From a checkpoint of a small mixture-of-experts model trained on Wikipedia.
Size: 9 layers, width 160.
Training: a variant of Adam for the experts, 6731 steps.
Below are experts of layer 6 (counted from 0) of a mixture-of-experts language model. Rows are named router (the router's row for the expert), gate (a neuron's input weights, with its number), up (a neuron's input weights, with its number) and show model dimensions 0-159. Each number is 128 + 24 x the weight over its row's rms, rounded and kept within 0 to 255.
Before each expert's rows: a language model's description of what the expert responds to. This comes from a sample of Wikipedia text that the model never trained on.

# expert 3
Description: Name-final word pieces
router [117 141 173  98 146 147 133 107 143 147 134 120 125 106 172 102 127 174  94 149 107 106  96  93 162 150  95 146 130 146 121 123 123  68 135 154 100 139 132 135 100 124 104 102 120 132 139  97 126 164  82 115  90 148 113  83 126 131 128  91 123 143 126 178 118 125 142 106 117 114 159 167 114 132 154 193 158 159 155 141 144 102 100 116 129 127 136 101 143 125 108 122 163 136 119 117 145 104  90  80 137 156 111 128 176 114 147 129 137  80 101 149 118 114 160 162  99 144 140 116  51 115 134 117 113 136 149 109 141 144 100 114 108 121  86  92 111 109 140 139 144 118 103 130  88 136 120 159 141 118 117 147 121 106 154 146 109 141 156 148]
gate0 [133 145 144 113 145 119 126 102 144 134  96 133 141 111 119 118 114 149 105 147 114 120 170 105 163 115 154 124 111 143 128 173 100 179 132 109 145 150 116 121 169  98 125 136 126 118 145 172 129 130 138 147 148 144 147 118 167 150 131 122 161 141 139 157 114 130 113 123 153 136  85  90 117 110 125 134  82 123 154 104 110 190 119 125 205 152  69 135 106 112  93 133 140  90 135 104  96 132 134 119 118  98 152  76 153 137 143 131 150 109 139 124  96 135 119 133 111  97 145 142 191 136 125 125 122  88 132 107 172 134 117 152 108 133 136 140 163 139 189 133 135 103 156 150 133 117 108 133 113 134 102  85 177 128  93 120  85 119 124  89]
up0 [ 93 109 126 104 147 125 138 114 123  97 109 169 123 140  90  81  94 124  92 118 122 125 172 128 134 153 181 152 112 130 129 169  93  95 104 125 147 145 132 116 144 103 105 112 109 120 117  95 123 108 119 126  98 126 150  97 115 126 124 117 151 109 109 141 132 179 159 135 167 122 101 110 109 116 168 142 165 146 171 126 131 136 100 113 151  95 116 113 152 158 118 118 128  79 144 134 130  80 101 132  94 131 158 119  94 100 111 133 152 158  86  95 129 164  94 160 123 113 123 102  83  99 104 132 106  99 118 143 130 130 175 149 115 137 177  84 139 102 166 169 138 139 132 154 104 118 127 133 136 117  83 128 169 130  93 145 137 108 101 119]

# expert 27
Description: Sentence-ending periods
router [104 129 117 117 132 104 133  94 107 135 116  80 149 137 108  95 145 122 145 136 119 105 172 170  85 112 135 117 114 117 120 121 111 148 131 179 138 156 111 166 114 137 128  94 154  99 126  98 122 111 159 129 102 126 117 150 153 131 192 140 140 111 147 129 152 139 187 162 154  95  98 140 107 109 128  82 125 147 112 106 139 113 124 143 162 124 147  90 141 159 154 151 118 107  98 142 135 158 172 119 143 116 119 132 146 122 162  89 133 125 134 154 105 141 112 136 156 142 118 143 231 140 156 143 137 153 163 131  98 151 137 160 117 120  97 116 145 115 121 179 117 133  70 108 135 105 104 116 136 136 133  82 130 142 140 108 126 149 133 135]
gate0 [131 112 108  99 143 133 150 122 138 109 125 140 130 108  93  99 151 132 103 137 104 135 171 147 103 160  87 127 136 108 149 119 140  56  86 132 142  96 102 105 139 164 188 166  91 130 181 120 102 122  92 172  97 173 149 138 149 107 127 111 135 125 137 117  78 120 144 113 143 147  71 107 123 131 137 106 148 107 123 148 128 147 137 142 112 130 123 146 175 121 124 152 104 100 101 128 136 122 128 151 122 124  70 132  81  82 121 138 145 143 102 141 134 148  99 138 168 125 142 135 115 117 120 144 140 103 137 142 102 143 133 106 154 116 126 135 115  86  89 117  80 114 116 160  97 155  99 119 142 117 122 171 148 107 153  82 133 123 136  92]
up0 [160 128  99 116 166 147 153  78 138  83 153 104 149 124 131 139 136 146 163 153 145  94 148 146 137 149 129 145 139  95 128 135 121 138 151 149 115 101 137 156 186 108 137 178 145 141 120 129 166  79 126 175 132 107 140 178 140 131 119 126 114 108 119 161 174 119 123 122 113 140 139 121 162 105 140 108 102 119 138 155 154 115 148 137 113 170 125 122  86 134 127 112  84 158 137 138 127 172 155 135 148  98 159 133  96 153 101  86 126 113 131 105 138 111 115 106 151 121 120 144 145 117 139  94  99 166 136 109 137 133 127 111 117 145  77 135 153 129 162 154 166 112 117 111 180 139  96 138 142 154 137 110  93 175 115 143 107 127 197 108]

# expert 42
Description: Commas between items
router [ 90 131 136 106 143 148 118 125 106 125 113 155 115 129 169 109 143  80 130 166 134 122 136 217  55 107 145 122 146  76 179 121 119  90 132 150 143 138 118 109 111 153 131 123  93 144 157 146 129 127  76 149 126 161 135 134 158 137  68 148 150 117 112 140 169 143 136 116 102 149 123 148 139  76 149 166 144 136 139 115 109 122 115 144 140 126 132 117 163 131 140  79 110 104 142 158 114 109 123 133 136 123 128 106 131 107 143  77 154 130 116 149 162 119 142 151 183 122 132 148  88 106 108 101 139 105 152  91 126 146 112 120 134  81 121  99 144 112 101 128 127 125  70 111 130 121 136 127 120 127 137  93 130 119 119 156  98 122 141 109]
gate0 [113 149 101 151 159 124 140 134 115 137 128 100  73 143  92  90 130 136 135 110 159 162 102 129 111 151 136 113 113 118 101 148 158 152 129 156 130 115 174 148 157 107 123 111 133 128 107 127  98  96 136 137 145 134 133 145 105 150 192 131 130 129 111  87 128  81 149 144 123 158  81  65 125 134 134 152 125  97 105 145 168 128 146 162 153 117 145  96 199 106 144  73 126 135 138 123 143  98 151 134 134 125 138 124 118 117 153 149 110 110  82 114 129 115 144 134 124 159 101 115 145 150 122 146 111 160 101 149 147 108  95 103 134 150  97 165  99 140 132 147 143 123 145 100 127 118 122 159 116  98 157 120 128 155 128 128 168  93 132  49]
up0 [150 103 141  99 149 161 153 117 122 129 147 138 139 104 170 159 142 120 157 134 136 138 178 124 145 140 156 152 116 120 117 118 119 105 172  99 142 152 133 138  97 125  90 167 154 109 126 107 137 120 148 107 151 105 115 145  69 117 103 142  96 126 151 118  87 143 124 138 167  90 166  97 150 122 120 110 179 132 127 111 171 131 152 119  94 111 116 111 117  83 149 176  74 159  98 143 113 113 131 170 132 176 131 173 164 136 122 140 117 128 126 130 111 141 124 117 128 119 144 124 106 132 135 133 175 113 112 125 103 145 116 130 123 111 139 136  75 155 119 114 149 175 137 126 144 143 165  78 183 111 123 124 157 170 110 110 146 101 104 161]

# expert 4
Description: Mid-word vowel pieces
router [100 130 131  81 121 111 110 129  96 133 131 144 121 144 184 150 116 156 147 109 148 118 102  87 121 105 169 146 138 153  56 124 133 156 135 109  85 110 158 105 114 149 145 115 158 125  85 167 145  94 100 161 143 143 148 167  93 135  91 106 117 170 139 155 164 102 102 118 137 110 136 147 152 160 156 150 119 140 168 119 150 132 147 115 167 140  99 151 114 156 111 124  97 159 122 148 174 149 127  98 110 124 126 136  73 124  86 123 167  76 142 127 101 131 138 124 121 148 130 129 140 125 127 127 122  99 116 112  92 148 138 127 144 142 169 145 119 144 147 134 144 138 149  97 116 113 134 146 140  92 126 150 154 167 135 161 139  99 118 182]
gate0 [122 109 178 134 111 125 120 148 166  99 117 139 122  76  95 166 138 111 142 111 127  99 168 144 138 151 130 100 118 120 135 142 152 144 155 140 147 133 156 148  84 127 123 116 171 162 122  93 139  94 140 142 167 133 115 121 135 168  99 123 107 140 126 144 173 120 144 143 176 136 128 102 138  96 116 151 203 135 129  94 139 165  84  96 178 103 122 131  95 108 156 103 112 146  94 163 126 151 115  79 121 120 127  96 143 143 114 148 138 142  91 133 126 108 139  74 169 136 105 116 172 114 109 149 134 127 108  98 156 125 148  78 150 175 120 154 158 136 118 111 127 124 130 121 136 143  91 105 114 122 140 123 131 104 130 158 133 120 148 159]
up0 [147 126 159 130  99 118 147 118 153 163 113 133 151 126 114 172 100  90 160 155 150 124 161 126 103 129 159 150 102 147 140 163 134 139 157 153 143  95 123 105 144 130 132 101 147 114  87 144  86  96 141 126 142  87 168 147 131 110 142 162 140 110 138 115 134 143 128 133 142 130 139  95  92 127 121 137 157 111 153 120  94 128 135 151 131 123 115 113 174 123 152 141 174 102 145 132 129 101 148 156  61 136 151 113 102 129 159 134 132  89 129 124 105 145 114 130 148 169 184 111 111 130 117 127 104 172  74 147 154 129 157 117  98 109 160 183 141 149 134 147 141 157 125 146  92  80 134 120 146 108 127  91 183 161  98 106 141 110 153 152]

# expert 57
Description: Clause connectives
router [112  92 172 107 119 118  81 124 116 129 163 123 109 130 141 112 128 140 180  98 122 128 102 161 110 113 147 158 121 111 168 150 118  92 162 147 117 133 147 150 113 102 120 114 120 143 184 122 136 119 134 125 164 142 139 131 144 111  72 112 174 100 175 118  61 151 150 139 119 202 127  91 142 165 106 115 119 137 145 115 104 124 157 140 151 145 163 147 156 138 121 117 117 130 151 182 118  92 116 155 113 117 122 113 111 128 175 148 149 132 119  93 116 144 138 144 150 138 113 130  74 140  90  92 122 118 106 104 146 137 127 126  92 100 119  82 142 119 129 131  97 131 109 106 135 133 109  91 136 130 181 114 126 130 129 173 103 133 132 137]
gate0 [124 103 134 128 137 120 141 155 131 116 119 110  76 105  94  94 185 104 127 124 109 133 162 152 127 135 116 139 134 133 139 125 116 112  89 148 130 168 150 119 124 169 109 140 158 155 128 154  95  93 148 119 130 157 112 141 131 139  94 103 135 153 136 138 134 158 133 114  93 144 145 140 120 115 137 128 132 186 148 131 130 128 107 188 165 103 119 141 154 184 130 126 118 119  81 138  83 125 118 106 157 109 163  96 122 163  92 121 142  92 133 138 134 114 121 102 120  99 107 136 104 132 120 137 195 108 119 137 114 103  88 175 142 191 103 146  86 155  95 130 146  90 125 112 145 175 122 167 102 147  97 106 141 126 126 108 120 141 111  98]
up0 [135 125 163 122 132 121 148 123 119  88 130 142 134 156 136 109 143 164 132 105  84  90 132 115 129  94 138 143 156  80 146 141 113 154 133 129 128 118 111 122 105 131  93 134  97 129 167 123 152 119 122 117 131 140 160 196 150 144 146  93 100 144 115 132  96 133 152 135 122 177  93  76 127 148 122 125 137 121 138 105 109 120 115 133 110 120 103 155 122 192 144 125 118 118 110 101  84 109 131 115 123  93  83 121 157 124 113 163 152 101 154 110 115 104 135  99  97 123 104 145 130  66 146 177 108 123 153  94 163 109 102 103 157 120 142 129 108  85 119 191  94 108 139  99 169  92 154 135 105 125 127 133 150 157 103 147 104 146 108 113]

# expert 8
Description: Country and institution names
router [122 120 138  93 161  95 137 146  91 113 137 155 116 137 169 102 105 177  77 145 138 132 126  76 110 170 127 157 154 110  52 122 100 110  91 155 133  89 133 130 110  81 112  80  88 130 139 154 102 126 128 111 108 141 120 128 133 165 120 161 109 108 123 106 102 137 131 162 128 129 128 165 147 150 151 138 165 111 127 145 143 130 123 141 152 122 136 167 152  98 175 102 144 161 187 112 125  95 142 115 115 116  91 139 122 136 154 134 103 122 116 154 107 146 130 121 137 147 158 145 157 124 127 142 117 154 162 122  95 119 119  85 138  91  96  98 113 137 111 140 133 142 115 136  90 125 117 164 118 116  90 165  90 132 142 164 142 130 115 110]
gate0 [161  90 100 114  88 147 105 129 196 197 136 149 120 193 114 137 142 122 135 112 138  76 182 130 162 107 154 129 101 124 112 127 137 140 119 158  89 121 114  77 134 156 169  89 133 145 118 132 133 134 100 108 110 120 112 103 134 112 133 137 146 137 106 122 122  67  83 161 105 119 134 123 138 106 134 128  73 123 104 135 136 107 108 102 108  94 115 122 157 117 168 131 123 136 131 142 124 138 115  89 103 109 156 124 129 131 158 125 121 146 144 123 148 112 124 142 120 109 109 146 175 137 145 120 142 115 125 166 143 152 125 168  86  95 124  99 146 133 130 138  98  99 123 125 142  80 169 137  75 115 152 133 121 133 120  87 112 111 125 139]
up0 [169 135 159 128 127 132  92 150 111 128 141 141 113 112 139 161  93 127 141 103 131  98 129 175 110  82 122 133 119  95 162 155 138 122 120 147 107 141 164 140 117  79 105 133 170 129 139 113 130 147  57 133 142 154 141 168 132 135 128 132 146 102 151 164 111  92 131 126 106 125 133 123 149 131 135 129 117 136  80 130 157  83 136 111 120  84  97 165 193 139 146 117 103 120 120 112 142  95 130 139 139 113 132 115 145 136 115 140 131 151 132 143  94 107 143 130 152 139 158 156 165  63 108  73 146 137 143 144 108 100 108 112  72 142 166 124 101 158 133 126 116 105 122 171 124 123 147 149 100 116 134 161 123  92 115 129 160 109 153  77]

# expert 53
Description: Auxiliaries and narrative adverbs
router [122 110 138 148 126 139 111 121 123 112 120 127 141 147 159 151 151  96  99 115 145 119 124 152 142 112 139 119 123 138 126 105 116 138 161 135 168 101 155 117  72 102 129 125 162 152 129 150 136 162 136 118 143 125 105  74 116  71 126 138 148 126 174 151  81  75 119 140 116 150 171  93  99 126 116 139 106 129 107 135  88 187 126 120 153 168 139 154 122  95 132 103 163 102 132  88 129  95 151 124 110 106 149 104 155 138 144 134 145 131 137  68 114 138 155 143 141 140  95 109 170  87 114  95 120 151  68 186 138  87 143 141  79 141 113 124 110 137 152 109 123 114 143 170 141 135 130 102 147 119 168 132 125 127 152 143 105 112 122 118]
gate0 [104 100  90 125 110 126 158 130 130 125 114 132 131 156 135 137 141 137 145 127  83  84 173 154 126 121  96 101 119 124  98 115 117 117 150 116 170 114  91 119 129 133 148 129  99 155 152 108 120 110  96 139 107 127 148 129 143 168 202 160 106 115 163 156 114 103  96 156 210 148 111 135 136  85 128 107 131 148 104 156 179 154 128 148 100 110 114 145 113 127 170 108 118 128 123  91 129  98 137 137  96 117 137 125 129 136 104 117 166 118 115 182 156 130 123 145 121 125 113 150 166 135 136  99 133 117 155 184 152 116 119 168 145  92 160  98 115 140 110 127 142  93 116 151 109 127  95 129 100 165 120 136  94 166  94 116 143 142 124 119]
up0 [110 133 131 139  72 115  88 128 142  80 118 132 119 100 139 111 115 115 112 110 138 163 171 131 100 138 115 116  85 114 138  77 129 171 152  54 140 135 125 137 130 105 149 136 101 132 127  92 129 172  96 134 147 101 179 137 144 130 114 110  55  99 159 124 122 100  99  76 131 131  98 132 153 118 133 121 143  92 102 187 177 128 126 146 141  97 101 104 132 136  75 124 123 147 118 144 101 115 130 124 118 121  91 139 135 146 133 103 158 108 124 106 123 157 102  99 122 120 100 147 132 154 152 136 156 135  94 128 139 126 159 108 135 142 121 105 109 102 154 132 109 129 121  92 106 130 100 175 115 144 103 109 111 109 147  96 117 158 110 139]

# expert 33
Description: South Asian name pieces
router [ 90 102 147 154 158 137 100 184 121 146 114 157 109 157 127 112  94 175 123 127  95 160  89 121 144 135 104 140 107 145  83 106 123 153 120 109 146 141  69 128 137 127 107 127 130 141  89 117 165 133 118 144 134 149 156  94 127 105 145 119 134 122 134 108 121  95 152 137  66  91 118 140 113 148 129 104 153 138 162 128 154 103 151 137 146 148 111 177 126 115 167 117 109 110 179 123 105 149 162 138 146 136 113 112 146  94 139 106 148 150 120 129 133 117 126 113 114 163  86  95 142 116 135 133 148 126 123  71 107 134 170 118 123 146 121 125 153 139 151 146 171  80 150 106 123 120 132 152 101  91  85 112 153 160 133 179 152 120 145 172]
gate0 [130 103 155 129 117 157  92 117 173 157 131 171 121 116 129 109 106 161 154  98 181 167 141  97 137 129 136 125 133 105 142 127 165 146 124 132 133 146 154 137 156 137 122 135 114  93 128 128 160 128 148  74 105 139 145 130 112 109  76 124 139 143 110 153 110 173 132 127 144 159 153 103 137 152 123 105 136 151 115 176 158 140 151 148 138 107 121 104 139 126 154 133 142 110 124 173 102 115 101 127 154 140 125 131 132 146 102 151 101 164  79  66 130 100 144 121 143 115 108 135 142 125 134 115 122 149 106 138 122 183 183 149 115 153  92 117 172 146 129 156 144 119 115 154 135 142 142  72  76 135 177 103 126 115 124 113 115 140 173  79]
up0 [109 146 147 178 172 153 153 110 130  89 144 122 149 142 172 121 114 143 124 109 148 114 132 129 147 175 142 146 178 125 133 145 124 112 155 153 123  81  98 126 110 159 145  98 127  90 120 144 125 150 124 114 140  79  79 105  76 162 163 138 148 130  97 103 155 160 169 144  97 109 153 153 122 133 113 132  86 120 170  99 151 147 137 131 101 179 140 158 121  83  99 117 167 111 144 104 174 103 157 127 111 136 160 133 152 120 130 136 117  98 147 133 128  92 126 119 119 138 123 165 112 140 124  93 160 138  83 128 102 144 145 112 127  99 122 131 133 101  65 117  86 136 112 148 101  93 143 148 136 136 121 133 130 141 135 153 107 126 144 126]

# expert 32
Description: Digit one
router [129 127 113 147 145 136  86  96 152 166 103  86 118 122 167 101 124  97 158 115 125 170 160 143  64 123 108  89 115 179 124 163 146  77 140 141 128 147 115 155 117 132 142 155  73 174 100 145 129 125  73 136 134 107 116 143 171 132 112 157 123 117 136 123 140 153 129 116 108 146 120 138 138 170 122 124 134 138 135 166 128 103 140 105 163 131 114 147 178  77 124  99 135 111 159 103 138 140 127 109 151 120  80 107 129  96  86 134 136 132 108 133 150 106 112 136 139  93 126 133 114 137  86 160  93 142 146 160 151 130  84 140 117 131 138 181 135 119 131 112 102 145 140 121 143 160 133 125 155 137 153 118 158  96 112 110  89 142 144 159]
gate0 [ 92 137  90  86 157 196  95 127 113 109 138 129 108 113  83  96 126 128 119 165 139 121 165 105 143 151  90 119 127 129 121 145 133 148 144 140 143 162 136 123  76 152 104 143 113 130 154 124 129 111 111 130 107 146 172 127 117  97 115 123  93 110 134 141 135 126 102 139  84 145 130  64  99 122 165  91 135 103 127 133 132 174 107 133 123 106 102 154  89  76 150 121 151  94 106 139 122 113 136 133 148 109 168 172 117 151 112 121  91  90 151 141  97 111 106 137 140 102 146 114 116 135 132  97 143 140 133 114 161 115  52 133 141 126 121 152 144 199 133 120 133 161  96 138 126 130 112 137 121 106 130 143 165 113 120 127 133 136 168 134]
up0 [122 109 107 131  98 138 118 113 121 142 127 116 162 135 132 151 137 127 146 122  92 132 115 147 108 115 132 120 123  91 153 138 116 122 140  67 184 111 104 121 167 147 142 111 135 172 115 138 119 150 169 172  95  79 102 144 123 137 133 126 122 123 129 141 104 116 147 121  84  97 137 161 122 146 116 186 162 135 140 111 157 188 165 163 140 146 165 115  97 162 117 132 114 149 120 131 132 123 154 136 113 155 169  95 104 124 111 146 151  98  87 105 174  86 139 154 138 131 102 107 149 126 132 104 103  79 133  43 139 120 150  93 135 107 112 112 111 150 133 109 109 126 101 110 104 153 119 119 132 149 127 118 117 146  78 158 141 120 111 145]

# expert 1
Description: Digits in numbers
router [137 108 115 122 155 115 160  95 139 136 109 126 140 112 190 107 138 141 151 145 146 119 123 117 193 128 138 141 130 137  56 142 129 125  75 128 134 192 140 142 110 122 127 149 142 138 132 127 145 123 150 146 144 128 136 151 150 135  79 125 128 116 145 106 151 104 132 175 110 157 152 120 149 126 146 133 116 135  96 124  94 142 127 108 130 133 125 126 130 133 143  98 142 133  83  83 111 142 157 117 128  85 143 115 126 141 153 142  99 155 119 115 106 159 115 115 133 129 142 155 255 107 136 164 124 133 109 143 138 128 127 129 130 125  97 179 159 141 145 125 124 149 162 112 133 131 123 159 152 152 125 129 152 140 109 123  93  99 136 133]
gate5 [159  81 125 141 133 121 167 148 155  98 130  88 140 170 135 147 130 124 147 103 126  93 110 113 113 132 142 155 102 167 112 136 120 117 138 105 144 138 154 141 160 135 133 136 143 113 111 166 152 133 132 124  97 127 128 146 144 145 137 147 122 154 130  71 110 133 110 108 124 105 128 114  98 136 123 129 144 114 141 121 110 171 139 123 118  60 108 139 136 145 123 104  85 140 128 138 108 155 167  91 112 113  84  95 132 158  88 148 167 132 148 149 168 129 146  89 157 126 144 129 147 148 155 141 143 120 139 168 119  88 162 130 112  47 132 150 149  89 168 179 109 145 138 164 137 132 146 113 143 116 156 158 161 141 133 102  86  88 149 152]
up5 [187 139 115  78 136 112  97 135 113  96 123 137 117 162  97 156 139 100 141 107  96 134 123 118 164 151 150 109 131 133 147  85 123 188 158  89 137 115 108 128 159 117 151 139 136 131 132 132 111  94 136 121 117  97 150 136 125  79 127 132 114  80 115 117 106 114 151 118 106 109 138  73 165  84 140 128  77 119 140 115 160 138 135 157 134 111 149 105  97 130 136 138 100 131 158 142 120 112 103 163 108 145 140 154  75 125 162 148 101 150 165  98 160 108 113 129 120 191 132 122 165 138 130 147 107 143 141 107 112 111 122 178 161 126 132 130 128  94 127 126 138 106  97  93 160 103 130 121 153 124 121 132  83 108 147 113 146  99 131  79]

# expert 51
Description: Institution and role nouns
router [131 154 131  91 139 110 133 142 130 153 161 152 122 114 161 107 126 157 108 138 121 164 116 155 139 159 144 176 116 150  55  97 114  79 160 137 145 101 123 131 123 109 147 109  51 148 146 129 152 147  88 134 104 123 159 106 128 148 116 123 141 147 146 154  93 124 135 106 126 114 131 160  96 154 170 131 133 154 130 173 113 124 139 138  97 111 156 131 146 136 144 114 140 146 124 101 139 151 131 110 121 179 118 141 130 165 128 103 170  98 124 144 142 106 119 147 143 140 126 157 143 134 119 138 117 166 145 111 155 110 125  87 128  97  81 123 125 142  75 157 158 132 127 150 109  88  97 128 155 127 112 164 116  83 173 110 138 163 150 171]
gate0 [139 153 144 192  98 143 115 164 137 114 140 162 158 161 139 114 131 152 153  97  95 128 171 141 143  93 132 153 112 141 153  97 137 151  98 140 150 173 120 129  98 137 117 119 185 120 105 120 155 103 162  92 162 123 130  89 120 123 144 148 115 136 116 148 174  98 138 140 123 102  82 136 149 116 123 105 111 144 166 103 105 138  83 134 122 157 121 139 100 117 170 112 119 155  99  93 160 139 120 102 127  95 100 146 118 120 104 157 152 129 122 122 173 112 147 131 144 114 170 171 143 123 129 130 131 136 143  72 148 147 111 116 157 147 189 160 124 111  86 129 118 129 129  86  85 142 141 106 117 141 137 132 141 147 119 110 165 165 130 124]
up0 [147 170 117 159 120 125 111  68 126 149 108  99 141 126 135  99 146 145 126 104 110 112 111 106 125 125 139 140 134 124 131 114 122 129 108 108 165 179 183 134 113 160 147 156 137 129 156  99 110 171 147 117 124 118 143 107 151 134 142 118 132 124 124 141 149 132 115  79 157 105 123 149  72 134 143  60  76 148 129 122 104 138 111 132 160 113 115  95 165 139 143 147 145 141 136 103 160 145 126 108 177 125 123 155 133 164  94 114 135 140 170 129 121  94 145  90 117 139 129 144  91 138 122  57 130 110 165 140 141 152 151 138 101 131 151 133 156 146 132 117 123 143 127 118 126 162 153 158  70 133 133 161 149  89  89 100 102 154 108 163]

# expert 30
Description: Final year digits
router [106 135 124 126 109 119 155 131 123 116 140 157 113 129 177 113 116 101 103 141 129 134 151 118 109 133 118 146 126 137  52 121 144 114 117 163 132 122 107 134 123 131 150 155 140 122 121  96 117 141 161 134  80 136 136 124 152 139  63 132 121 127 146 151 161 118 125 163 134 141 133 135 180 161 113 173 138 155 149 155 142 140 125 136  67 118 119 133 104 134 150  92 161 144 144 129 106  61 114 134 136 124 119 117 109 101 105 158 147  89 128 106 137  94 159 141 102 127 133 137 144 147 105 155 120 135 123 143 104 166  85 120 110 167 102 104  80  73  83 158 123 145  72 130  97 151  87 141 135 152  96 130 105 102 129 140 128 141 152  81]
gate4 [116 112 111 108 141 129 120 122 132 149  91 136 105  82  90 134 127 125 137 151  72  76 130 141 119  96 151 132 160 183 124 109 129 126 134  99 168 101 113 129 141 105  80 119 155 143 157 110 142 120  94 162  61 152 111 117 137 117 127 125 107 119 104  86 119 107 138 150  97 154 123  79 110 132 163 111  83 132 125  79 139 140  95  83 123 140 143  78 123  91 129 153 117 150 147 112 121 116 122 112 116 118 124 193 143 136 156  93  88 133 106 106 139 111 104  96 137 100 107 130  86 105 137 112  73 144 144 101 128  84 138 114  96 113 139 150 112 158 139 133 126 119 131 121  96 117 148 110 151 104 112 158 126 113 125 149 155 117 136 137]
up4 [ 87 149 143 122 116 129 152 145 106 151 105 160 118 105 161 130 105 123 159 122 131 164 141 147 101 127 169 114 103 112 117 193 122  82 137 178 167 154 121 107  97 129 154 129 125 162 139 101  84 153  97 120 159 120 105 151 151 137 142 104 166 132  88 161 131 115 125 124 119 154 130 140 146 133 100 116 160 130 142 106 138  72  77 126 116 126 109 106 193 154 140 118 133 125 158 175 123 119 173 160 140 154 157 137 158 138 147 142 140 108 113 139 118 136 129 151 137 101 109 126 153  78  89 142 166 129 108 166 137 118 140  89 108 100 126 121  86  98 130 120 157 137 120 128 114 134  90 156 165 104 116 155 126 114 143 159 138 114 106 142]

# expert 6
Description: Syllable after initial consonant
router [103 123 118 128  96 119  87 101 102 101 113 109 130 133 102 152 137 169 134 118 138 133 163 120 119 112 165 153 135 148 120 116 149 168 142  99 138 108 153 111 134 107 145 133 114 112 132 168 103 101 134 105 138 122 118 139 102 153 132 116 159 126 151 144 117 108 107 113  99 176 125 139 126  90 103 161 152 132 160 117 148 105 121 178 173 100 127  71 114 115  83 184  97 125 108 164 132 147 122 135 135 103 129 168 130 149  84 149 115 139 167 201 108 136 129 107 115  96 103 111 114 143 123 156 127 145 159  97 126 165 119  95 171 124 153 105 117 128 102 117  94 113 122 123 178 138 121 113 180 112  93 117 124  87 106 143 146 130 123 161]
gate0 [133 145 138 126 196 161 147 182 150 130 105 119  62 108 153 127 117 117 164 117 111 100 131 141 143 121 133  89 131 140 158 105 132 131 107 142  91 100 131 131 124 132 151 125  94 129 142  93 137 140 179 128  82 102 128 145 132 122 143 121 148 126 171 101 129  98 172 126  74 114 139 123 117  85 125 122 108 118 127 107 189 160 158 136 151 101 115 154 149 169 155 135 100 144 134 141 106 141 118 109 118 147 128 134 141 112 158 107 120 153 173 154 132 134 142 140 173 147  90 150 128 132 169 104  90 105  92 149 107 136 143 105 162 119  94 123  76 118 145 140 149 110 130 120 134  79  96 152 117 115  95 144 124 143 119 106 127 149 112 168]
up0 [113  79 152 133 101 133  86 123 153 113 116 119 133 137 128  68 122 173 133 107 123 153 183 135 133 103 130  61 106 139  78 129 151 166 158 120 124 126 109 134 171 148 124 183 153 146 140 145 125 133 146 143  91 124 116 127  89 158 149  95 131 139 131 122 124 113 134 111 156 106 144 171  99 118 138  92 136 164 154 137 163 119 151  99 132 117 136 139 123 134 112 104 192 103 144 142 120 137 100 184 141 135 102 140 134 164 165 150 119 161 114 139 109 123 151 121 170 145 109 133 110 109  98 117 144 113  83 132 157 143 114 146 116 140 106 121 109 115 138 123 132 144 135 116 166  69 134 160  87 117  91 164 144 108 150 119 105 115 126 114]

# expert 24
Description: Year and score starts
router [147 173 138 166 123 124 111 105 136 154 127 112 156 108 161 128 104 142 137 144 157 168 122  96 200 142 140 121 111 117  93 181 130 124  84 154 149 181 101 141  80  95 128 147 123 129 131 119 122 103 164 112 161 114 107 160 139 140 107 173 154 138 120  93 160 168 126 116 127 134 133 143 123 123 109 124 130 130 110 141  97 100 102  99 129 120 126 134 109 131 106 131 151 137  80 101 113 139 138 136 147 133 108 154 105 135 133 134 146 122 139 161 143 124 108 129 127 103 163 143 225 130 162 141 116 139  83 164 176 107 122 105 121 151 119 164 149 103 182 146 104 127 166 146 154 105 122 143 133 137 139  99 147 104 126 119 113 134 139 126]
gate5 [106 126 140 126 148 133 163 125 114 110 133 166 130  97  82 121 149 161 103 127  91 129  91 106 124 122 162 137 124 118 127 150 119 154 122 135 104 165 143 124  99 115 118 125 122 105 125 188 164 132  81  93 141 118 157 139 126 160 137 172 178 109 115 116 150 146 154 167  90 139 127 100 145 137  80 125 130 130 140 125  92 101 129  88 151 166 111 120 160 117 121 118 114 157 170 128 125 133 107 102 125 132 119 132 163 154  96 182 140 140  96 151 121 150 107  97 160 130 135  96 153 145 143  92 142 119  81 131 128 119 164 124 123 130 154 144 109 109 145 162  97 100 123 106 167 132 171 149 118  77 142  98  97 153 118 102 141 175 152  99]
up5 [113  99 126 133 162  94 156 111 145 155  96 147 133 141  76  99 138 137  70  94 107 107  93 141 143  92 177 117 103 143 127 117 109 165 132 144 119 157 104 120 138 119 149 110 147 132 116 125 170 122 103 141 128 122 145 157 150 148 106 161 113 116  93 109 132 160  91 117 143 128 164 130 122 121 106 116 132 118 132 131 131 201 133  91 153 141  89  92 118 120 148 111  75 171 148 132 124  98 103 148 116 126  88 112 124  94 111 155  90 111  86  95 137 125 130 109 115 127 113 157 150 128 108 140 113 106 120 166 104 104 107 136 146 118 125 146 124  86 139 159 109 110  98  74 167 117 179 135 152 113 158 109  97 137 140  96 144 150 110 133]